Experts of a small language model.
Training: a variant of Adam for the experts, 990M tokens.
Below are experts of layer 8 (counted from 0) of a mixture-of-experts language model. Rows are named router (the router's row for the expert), gate (a neuron's input weights, with its number), up (a neuron's input weights, with its number) and show model dimensions 0-63. Each number is 200 + 40 x the weight over its row's rms, rounded and kept within 0 to 999.
Before each expert's rows: a language model's description of what the expert responds to; "gets" lists some tokens that make up at least twice as much of what it gets as of all text. This comes from a sample of Wikipedia text that the model never trained on. Tokens count by the router's weight.

# expert 4
What it handles: Sentence ends and breaks. Periods, closing parentheses, paragraph breaks and "in/and/of", plus inner pieces like "grass-ro-ots", "Sp-oi-lt".
gets: ".", "\n\n", ")", " in", " and", " of"
router,258,197,225,250,200,183,231,187,147,231,199,214,199,152,162,215,127,193,229,200,123,213,269,205,124,181,214,168,290,214,221,167,224,154,181,213,202,214,252,214,178,302,216,171,240,179,235,215,154,203,203,156,197,120,145,195,254,206,156,253,188,171,203,219
gate0,146,212,193,218,119,173,177,224,241,189,194,185,223,226,225,183,158,193,212,234,264,159,117,240,198,169,146,213,182,117,202,206,179,170,286,194,187,214,186,220,206,259,189,218,189,214,159,226,188,198,219,200,207,253,255,230,224,213,127,242,216,240,118,190
up0,199,185,175,148,198,164,263,142,182,188,193,96,233,158,152,264,193,244,200,258,261,194,104,208,227,193,123,155,210,144,190,205,151,195,194,240,150,208,207,157,199,190,229,182,253,178,206,219,183,155,159,152,156,174,131,182,204,220,155,219,224,214,242,164
gate1,127,192,172,135,252,215,211,185,259,217,177,197,165,198,158,192,222,234,181,171,281,193,186,207,185,223,198,159,93,164,213,197,239,200,228,139,177,188,207,231,270,288,199,112,193,278,141,164,200,135,139,206,149,216,187,219,160,202,174,234,178,232,181,184
up1,206,194,233,213,211,188,157,254,121,232,283,219,242,204,135,273,205,207,165,165,245,178,167,235,183,256,219,186,272,184,136,169,197,188,226,234,184,211,221,151,163,169,223,162,169,261,183,232,177,178,245,171,185,168,227,242,206,183,290,210,243,215,196,192
gate2,226,225,169,253,186,230,204,207,234,186,205,176,271,251,191,173,142,177,112,232,314,167,189,202,189,176,150,259,214,238,176,151,289,151,213,117,225,118,208,229,188,264,198,132,200,208,130,196,230,101,206,230,211,225,199,247,243,147,212,155,203,219,181,203
up2,142,234,186,201,285,256,229,302,182,250,238,221,242,262,203,233,172,234,178,208,150,216,168,223,167,204,234,209,237,151,192,190,201,148,201,174,218,112,179,128,201,206,128,205,277,216,160,202,163,178,244,151,174,202,253,205,191,229,154,224,228,201,254,143
gate3,219,213,188,212,147,191,214,170,176,150,168,181,241,146,169,214,184,190,132,252,233,114,217,221,222,196,157,271,195,241,232,182,243,155,260,235,176,238,294,165,230,180,246,152,228,227,147,239,226,71,215,260,147,209,152,255,140,203,142,215,224,179,172,145
up3,192,160,197,158,232,189,180,222,213,230,224,284,150,198,199,145,157,194,182,142,216,175,201,166,215,212,131,256,170,179,203,113,144,255,277,191,261,200,228,189,196,226,169,192,210,197,205,193,162,173,187,187,176,229,174,211,201,236,187,160,171,159,253,167
gate4,162,167,195,223,259,206,171,198,270,241,270,164,197,239,242,211,96,164,160,160,180,165,205,201,185,202,186,205,216,264,228,216,198,141,197,166,232,208,171,135,225,204,215,206,205,187,201,192,213,140,214,167,163,226,251,203,149,190,162,231,184,194,168,151
up4,238,178,165,158,238,160,207,260,201,239,176,241,208,221,213,168,240,112,264,235,135,147,162,207,207,238,213,252,118,111,184,140,154,188,213,237,238,119,197,229,229,187,245,180,154,175,174,213,164,150,211,292,236,186,169,231,216,207,196,109,194,254,218,217
gate5,169,186,214,219,159,221,200,151,254,249,215,164,250,237,228,134,173,176,151,166,237,185,229,191,111,146,258,181,191,226,246,183,243,203,231,159,284,242,211,229,192,268,189,205,183,252,134,179,159,220,221,229,219,238,245,159,219,181,196,167,139,215,178,196
up5,176,179,158,238,130,168,161,138,277,239,143,208,282,211,215,200,257,166,138,224,229,229,232,96,178,155,230,266,179,209,170,155,236,157,221,245,182,200,237,175,132,217,175,189,227,198,200,253,174,276,201,228,190,189,186,242,157,137,175,250,223,279,196,177
gate6,199,187,206,271,166,235,230,212,210,185,210,119,286,208,282,141,160,141,145,127,198,217,166,153,176,200,163,250,240,149,188,157,199,216,213,176,194,189,211,202,178,212,191,177,227,204,116,221,175,92,212,178,230,228,210,209,174,232,196,163,232,194,216,252
up6,203,187,220,202,213,283,280,196,222,206,201,74,160,218,234,238,194,215,229,155,159,155,192,224,249,171,203,214,196,188,255,219,219,256,231,154,256,198,226,212,207,190,145,168,158,210,178,146,207,272,194,142,248,212,213,191,223,186,242,158,186,233,102,202
gate7,213,237,204,122,144,153,190,210,210,216,210,155,251,195,196,161,169,244,255,197,202,223,212,177,201,214,111,163,206,203,231,191,212,243,224,192,231,289,131,178,281,307,215,120,200,202,160,188,209,172,238,197,192,245,205,131,243,226,192,173,208,189,248,248
up7,198,181,208,233,208,255,242,191,235,225,202,180,194,188,218,283,206,219,175,200,183,268,218,212,156,249,207,142,223,215,125,226,206,159,145,156,245,211,264,196,198,114,101,176,156,188,209,160,230,196,143,145,206,147,254,149,234,206,169,156,154,213,175,248
gate8,157,302,195,261,141,212,166,232,185,154,225,214,237,189,157,158,266,218,159,230,172,174,134,204,224,214,165,167,206,206,199,248,189,229,224,177,215,237,136,206,251,223,165,208,189,194,132,208,183,232,202,191,124,200,242,260,179,210,205,232,118,160,171,227
up8,222,264,181,204,98,220,187,184,181,225,192,206,188,172,132,211,216,245,235,194,172,160,226,180,242,198,175,203,268,209,199,181,238,219,159,197,154,252,217,210,159,219,210,176,133,259,211,227,242,142,105,243,254,184,170,231,245,234,156,229,177,197,209,212
gate9,236,238,195,185,184,202,221,207,261,153,205,201,261,218,153,227,145,127,178,175,235,241,131,185,159,252,228,191,274,203,214,129,147,94,241,189,226,314,177,215,283,233,169,233,146,144,189,205,231,140,136,181,217,240,216,304,159,210,159,175,200,156,215,210
up9,187,196,247,155,272,184,192,202,191,204,281,206,212,293,163,201,273,191,177,227,206,176,237,229,167,193,197,173,131,235,230,179,156,242,234,124,201,232,192,173,241,247,227,206,245,207,181,181,191,272,203,151,120,138,196,242,204,179,217,212,182,211,224,204
gate10,191,217,221,265,187,191,123,219,195,211,175,155,192,234,144,183,187,173,240,230,193,121,221,186,172,229,187,185,256,194,180,186,234,170,254,209,266,208,239,251,187,179,201,168,168,164,181,127,239,181,214,122,186,244,263,216,241,147,134,184,183,218,223,196
up10,187,201,216,165,197,189,190,236,174,201,220,239,240,249,201,130,171,204,175,252,177,252,188,239,154,219,233,136,210,215,181,243,206,209,167,140,211,247,167,175,152,202,241,259,230,185,196,222,166,283,238,244,149,181,225,191,185,237,226,197,193,145,205,189
gate11,234,179,200,152,226,251,210,168,172,160,187,97,217,284,172,256,118,242,203,145,187,151,241,184,216,143,173,227,157,198,228,162,185,241,185,209,267,212,182,196,273,245,217,205,220,150,144,180,220,173,136,250,200,232,231,240,247,221,234,224,162,190,185,207
up11,101,200,265,162,198,123,165,138,219,272,149,216,137,218,255,178,179,119,195,247,194,203,279,166,185,142,174,186,150,215,258,152,166,179,268,206,165,251,228,247,172,171,255,157,265,198,220,186,200,259,165,246,146,209,136,175,179,177,192,201,277,190,191,277
gate12,247,163,142,159,157,233,214,179,262,220,229,174,184,171,215,182,164,179,148,180,179,154,169,157,265,228,186,218,164,185,296,178,220,240,206,248,238,163,228,251,266,228,251,213,221,141,128,215,125,157,169,269,198,237,188,203,242,214,247,269,205,233,210,270
up12,134,222,189,231,185,213,153,143,215,110,96,191,304,237,222,186,268,128,175,211,219,231,176,208,236,215,220,255,190,260,189,216,203,194,206,238,192,234,216,190,190,222,157,229,179,239,201,233,252,140,131,175,195,145,192,204,141,161,192,136,192,157,166,110
gate13,179,136,149,165,264,235,226,239,198,171,164,237,253,201,262,202,220,194,164,162,225,147,157,98,199,129,190,172,200,204,173,222,205,202,162,237,161,221,227,286,214,277,168,155,212,195,195,288,215,137,180,149,226,230,214,132,272,230,199,232,165,241,217,254
up13,190,194,246,285,260,147,133,196,156,233,256,251,212,213,243,189,166,190,209,162,163,191,237,167,106,216,213,183,251,102,238,147,237,153,171,142,175,122,189,183,223,178,243,165,188,247,165,129,176,211,152,230,234,236,281,250,167,279,179,209,95,228,196,233
gate14,211,210,232,175,133,188,187,154,195,258,213,161,209,171,230,265,193,142,238,204,178,207,187,208,234,276,202,138,268,201,241,158,138,201,218,204,204,198,194,247,238,262,174,147,167,271,184,110,205,168,182,161,263,242,230,229,209,222,171,232,217,189,238,226
up14,282,164,273,252,202,157,263,225,189,182,214,213,287,159,178,216,209,161,140,264,204,212,224,207,225,194,148,227,194,193,242,207,188,212,246,228,296,229,283,170,180,182,143,205,174,282,238,265,203,286,156,241,232,195,265,157,228,261,220,228,122,163,224,163
gate15,127,219,228,252,232,207,222,219,204,202,163,118,226,169,306,188,141,144,211,193,206,202,194,199,120,125,171,214,234,206,242,172,199,183,306,233,193,185,253,161,207,252,189,193,252,210,150,209,175,206,157,231,182,221,198,207,239,236,262,186,185,158,151,228
up15,218,255,280,209,183,200,172,161,211,120,216,191,190,200,242,188,208,240,252,183,236,245,147,217,119,207,235,232,209,208,259,204,216,154,246,214,174,187,244,283,203,217,224,259,179,207,146,167,177,228,239,184,156,230,208,150,274,286,231,171,196,203,215,276
gate16,189,212,181,228,184,200,208,177,245,217,181,221,258,157,196,236,237,185,157,169,237,203,205,201,130,126,215,248,205,235,180,260,201,95,244,170,299,210,215,300,220,230,144,250,185,130,168,238,210,152,185,244,188,195,239,152,253,172,196,188,214,217,137,241
up16,190,275,193,178,199,231,226,230,145,157,217,220,314,157,207,191,205,124,268,252,228,220,216,266,202,153,167,219,180,205,230,120,175,136,190,213,228,170,196,148,161,264,184,240,254,207,167,169,187,160,185,253,173,168,217,157,141,248,207,175,214,239,215,284
gate17,183,242,165,175,182,222,222,132,226,127,221,208,225,207,255,186,200,181,122,290,281,177,246,180,209,223,207,151,175,176,220,262,229,187,233,234,223,229,219,216,161,263,167,223,247,227,222,259,269,214,213,265,193,225,204,192,179,213,167,224,139,215,189,240
up17,168,207,225,209,242,190,146,121,157,272,162,231,179,161,231,137,148,138,192,138,204,135,208,169,152,229,255,264,247,158,215,201,188,230,147,193,264,192,209,244,156,202,213,186,247,233,170,202,223,198,159,287,255,241,198,168,132,188,269,208,159,250,242,176
gate18,227,185,229,195,179,144,99,200,290,251,208,211,213,221,172,189,118,160,217,146,271,246,205,152,198,159,211,195,201,225,240,204,286,182,189,187,145,199,235,228,205,239,232,179,224,159,212,240,203,212,243,289,195,257,178,176,216,132,203,141,192,233,190,245
up18,181,185,166,209,148,220,242,227,240,237,136,140,172,174,135,167,222,175,226,156,234,224,213,177,246,176,169,130,296,179,235,167,231,221,304,217,223,182,284,247,168,203,216,165,260,219,252,231,234,124,170,275,166,217,158,204,213,162,259,269,201,210,245,303
gate19,175,188,168,218,194,217,224,216,233,289,202,144,195,212,177,158,221,156,242,184,229,236,157,137,197,159,194,188,151,232,207,219,149,133,242,239,218,210,212,209,214,228,177,158,213,275,187,253,247,216,199,297,208,173,258,143,180,243,224,196,210,208,194,252
up19,235,180,102,162,181,225,153,175,212,110,149,240,239,187,161,130,235,131,302,191,176,164,229,172,241,227,192,269,134,161,219,158,157,227,195,212,250,229,222,148,276,247,250,176,200,183,190,256,168,196,210,242,241,174,190,207,233,180,133,178,244,227,170,160
gate20,191,196,159,211,219,208,215,249,222,312,231,192,184,266,196,217,238,136,198,133,249,157,179,195,115,171,194,161,214,226,194,211,175,145,314,206,258,213,140,254,210,220,267,231,204,233,213,234,235,185,138,213,203,183,262,134,147,162,151,225,195,260,150,252
up20,209,210,224,274,178,174,201,204,188,267,253,211,216,165,204,173,191,219,204,222,233,229,225,211,134,199,195,103,127,240,135,251,236,200,195,169,125,197,205,166,175,247,232,174,206,202,246,250,196,196,285,139,180,255,167,203,157,233,178,194,154,110,223,255
gate21,177,200,164,191,265,177,219,210,257,180,217,145,214,210,176,163,226,151,208,159,309,206,135,222,212,234,159,146,138,201,208,167,222,231,223,214,210,216,124,132,235,269,228,131,169,254,129,223,240,223,247,264,209,224,241,203,153,229,213,191,216,191,196,184
up21,147,163,250,184,179,180,221,226,176,260,179,172,234,212,228,180,212,180,226,212,240,261,247,222,214,227,259,153,219,226,161,281,197,186,212,217,201,174,251,133,250,170,201,174,193,122,276,199,250,211,213,233,154,147,248,219,207,158,192,173,225,243,178,248
gate22,158,194,182,158,202,211,195,162,194,112,178,101,198,247,223,223,171,216,208,181,234,173,125,183,170,179,152,195,227,175,201,178,182,221,194,251,197,267,222,169,218,293,231,235,182,232,150,163,278,207,202,219,214,283,171,149,223,212,204,262,249,175,262,198
up22,158,161,208,259,275,197,254,233,250,178,108,217,111,191,241,202,217,180,162,180,123,172,220,224,219,255,227,220,185,189,222,205,157,155,179,100,228,214,136,220,152,194,193,239,206,264,200,241,187,244,181,175,186,249,282,212,251,242,195,165,181,281,269,181
gate23,180,214,192,209,205,199,217,90,229,261,141,120,257,214,270,193,152,216,196,213,211,210,218,214,144,171,145,238,183,163,203,160,153,307,177,199,120,254,180,308,223,266,200,209,245,199,173,149,226,242,189,192,251,316,219,233,260,217,124,196,214,238,192,244
up23,158,223,157,156,194,189,169,251,145,197,177,172,256,150,171,240,282,224,155,146,184,251,240,185,243,212,216,245,155,191,197,243,121,222,213,209,232,213,229,199,194,199,189,218,206,243,187,200,218,164,137,168,123,181,184,243,233,206,230,230,236,225,198,194
gate24,190,241,225,183,305,174,195,156,217,189,217,132,274,214,260,204,177,113,168,219,268,205,248,191,194,123,159,185,185,234,247,210,183,207,235,264,196,188,151,173,135,263,268,204,223,200,181,241,295,166,177,208,174,207,201,192,211,176,152,204,232,218,241,208
up24,152,256,124,238,213,163,212,121,155,206,164,210,155,276,163,187,246,223,215,159,211,165,231,247,165,132,183,183,203,266,217,232,224,188,206,231,303,221,117,215,239,147,285,201,216,204,243,210,252,172,213,270,180,204,157,254,244,220,193,204,199,212,222,208